From a checkpoint of a small mixture-of-experts model trained on Wikipedia: 10 layers, a sigmoid router.
Below are experts of layer 3 (counted from 0) of a mixture-of-experts language model. Rows are named gate (a neuron's input weights, with its number), up (a neuron's input weights, with its number) and show model dimensions 0-127. Each number is 128 + 32 x the weight over its row's rms, rounded and kept within 0 to 255.
Before each expert's rows: a language model's description of what the expert responds to. This comes from a sample of Wikipedia text that the model never trained on.

# expert 15
What it handles: Adjectives and noun pieces after a or of, like Spanish, French, military, male, school, plus word-final pieces like -um and mar-.
gate0 [ 91 156 137 107  84 153 111 124 128  86 133  61  74 170 153 125 139  75 125 134 174 102  70 135 104  90 141 169 163 102 147 161 122 108 180  93 132 169 186 145  81 112 108 141 116 183  59 101 120 112 127 115 146 132 136 124 103 109 115  93 164 143 128 127 137 106 126 124  76 114 205 111 121 153 102 142 177 151 141 144 116  62 208 111 142 141 121 111 203 105 175 104 168 124 148  79 137 122 130  69 178  75 165 189 122 174 130 129 112 127  97 143 100 138 182 128 157 116  70  96 144 138 121 141  87 179 117 114]
up0 [169 152  98 178 141 164 128 128 113 137 119  99 138 144  39 153 174 108  40 104  93 134 191 151  98 125 120 184 151 171 179 122 106 137 102 118  84 117 118 166 155 114 170 129 131 179  92 100 135 192 120 139  72 155 137 175 131 145 108 133 158 158 108 104  69 118 132 114 119  94 110 121 101 162 179 155 112 186 104 120 162 124  95  79 104 118 141  88  79 112  75  83 146 142 105 110 162 100 144 141 119 108 177 153 140 108 195 127 135  92 115 155  85 143 125  75 109 100  74  98 101 158  68 104 154 103 127 102]

# expert 41
What it handles: Pipe separators in table rows, opening parentheses, and mid-word pieces like val, ated in intervals, animated.
gate1 [ 95 147 137 152 107 125 105 154  96 115 128  95 149 113  97 132  56 127 131 169 127  97 107 128 132 107 136 146 212  97 148 152 179  94 134 131 167 160 130 134 123  99 134 138 190 132 154 117  75  65  89 135 105 196 145  99 119 104 113  96 132 124 160 107 123 138 191 120 105  93 154 126 183 142 171 109 120 148 108 145  96  52 131 121 140 147 120 119 171  86 122  98 120 139 140 100 171 113 114 135  99 122 221  56 191 117  91  85 122 150 192 179 147 160 137 122 148 118 148  74 111  83 183  85  68 155 138 136]
up1 [169 120  87  67  63 125  76 128 146 147 113 145 131  95 135 149 147 121  12 180 151 193 120 169  64 133 110 112 140  83 106 158 100 163 114 134  97 118 104 186 163  52 102 130 132 143  89 142 139 150  85  67 120 109 167  94 102 138 147 114 175 126 162 158 101 139 135 127 142 148  94  94  97 120 139 121 134 128 151 158 118 105 133 121 195 180 143 107 136 121 134  92 166 113 122 113 157 132 126 162  70 144 169 100 176 110 158 187 165 109 126 107 152  53 108 159 132 105 162 178 144 107 108 116 118 163 157 141]

# expert 4
What it handles: Line-initial dashes, bullets and pipes that open list items, infobox fields or table rows, plus "age" in birth dates and "Preceded".
gate0 [143 159 121 124  72 116 156 102 146 176 130 121 116 193 130 147 106  96  78 115 146 175 106 116  62 174  96 142 123 165  74  96 121 160 123 139 105 198 162 118  85 123 147  98 111 100 106 130 144 103  90 115 129 190 173 106 173 145  88 119 139 176 123 112 103 124 106  78 127 139 105 164 164 116  93  71 161 170 157  73 181 136 160 142  49  89 135 159 128  51 123 139 155 159 146 181 141 172 138  67 141 116 156 118  96 162 100 130 131 199 132 133 138 174 148 128 186 117 130 134 155 113 130 134  90 119 115 183]
up0 [174 111  84 129 146 156 126 169 124  76 126  99 161  90 129  83 118  94 177 118 141 104 145 122 116  99 144 116 117 155 187 107 145 124 111 131  99  87 120  96 178 128 109 168 144 123 133 134 132 175 202 150 131 134 140 123 141  92 167  49  52 145 115 162  93 131 148 139 101 101 165 141  91 131 116 151  81  97  96 165  40 122 182 116 180 124  97 114 167 182 165 128 122 117 112 103  79  86 120 157  94  92 137 138 137  99  95 138 133 118 206 117 165  94 149 117  66  88 170  88 187 179 178 123 125 113 130 119]

# expert 13
What it handles: Colons after infobox field labels, semicolons, degree signs and slashes in coordinates, plus symbols like +, −, $.
gate0 [126 121 153 141  56 114 170 170  99 123 141 144 108 144 125  84 139 187 116  99 151  85 151 166 118 178  64 136 183 187 193 146 127  71 130 104 114  72 104  89 140 153 109 140 155 139  92 143 163 153 127 166 188 183 109  87 119  98 164 110 142 116 109 140 163 129 162 111 109  84 177 107 136 164  74 148 110 198 187  94 129 134 112 167 111  99 104 117 144 123 136 132 116 138 158 169  66 130 115 142 162 122 182  68 170 154 124 176 133 124 147 121 145 138  84 168 115 137 148 154 156  90 118 170  84 151 181 168]
up0 [150 161  53 120 135 131  97 125 125 144  85 117 142 142 196 103 104 139  79  86  82  96 133 126 114 160 181 120 119 119  79 167 159 143 179 141 166 160 108 132 127 131 163  42 162 126 105 116 147 118 141 120 139 144 149 146 124 135 160 106 104 102 113 144 120 114 157 121 117 171  82 131 169 123  98 167 125 145 178 116 129  60 148 110 145 164 134 122 119 168 119 128 152  59 200 150  68 152 102 121 125 169 104 177 128  85 138  66  62 120  39 134  54 163 126 185  98 155 109 162 139 146 138 153 112 148 154 100]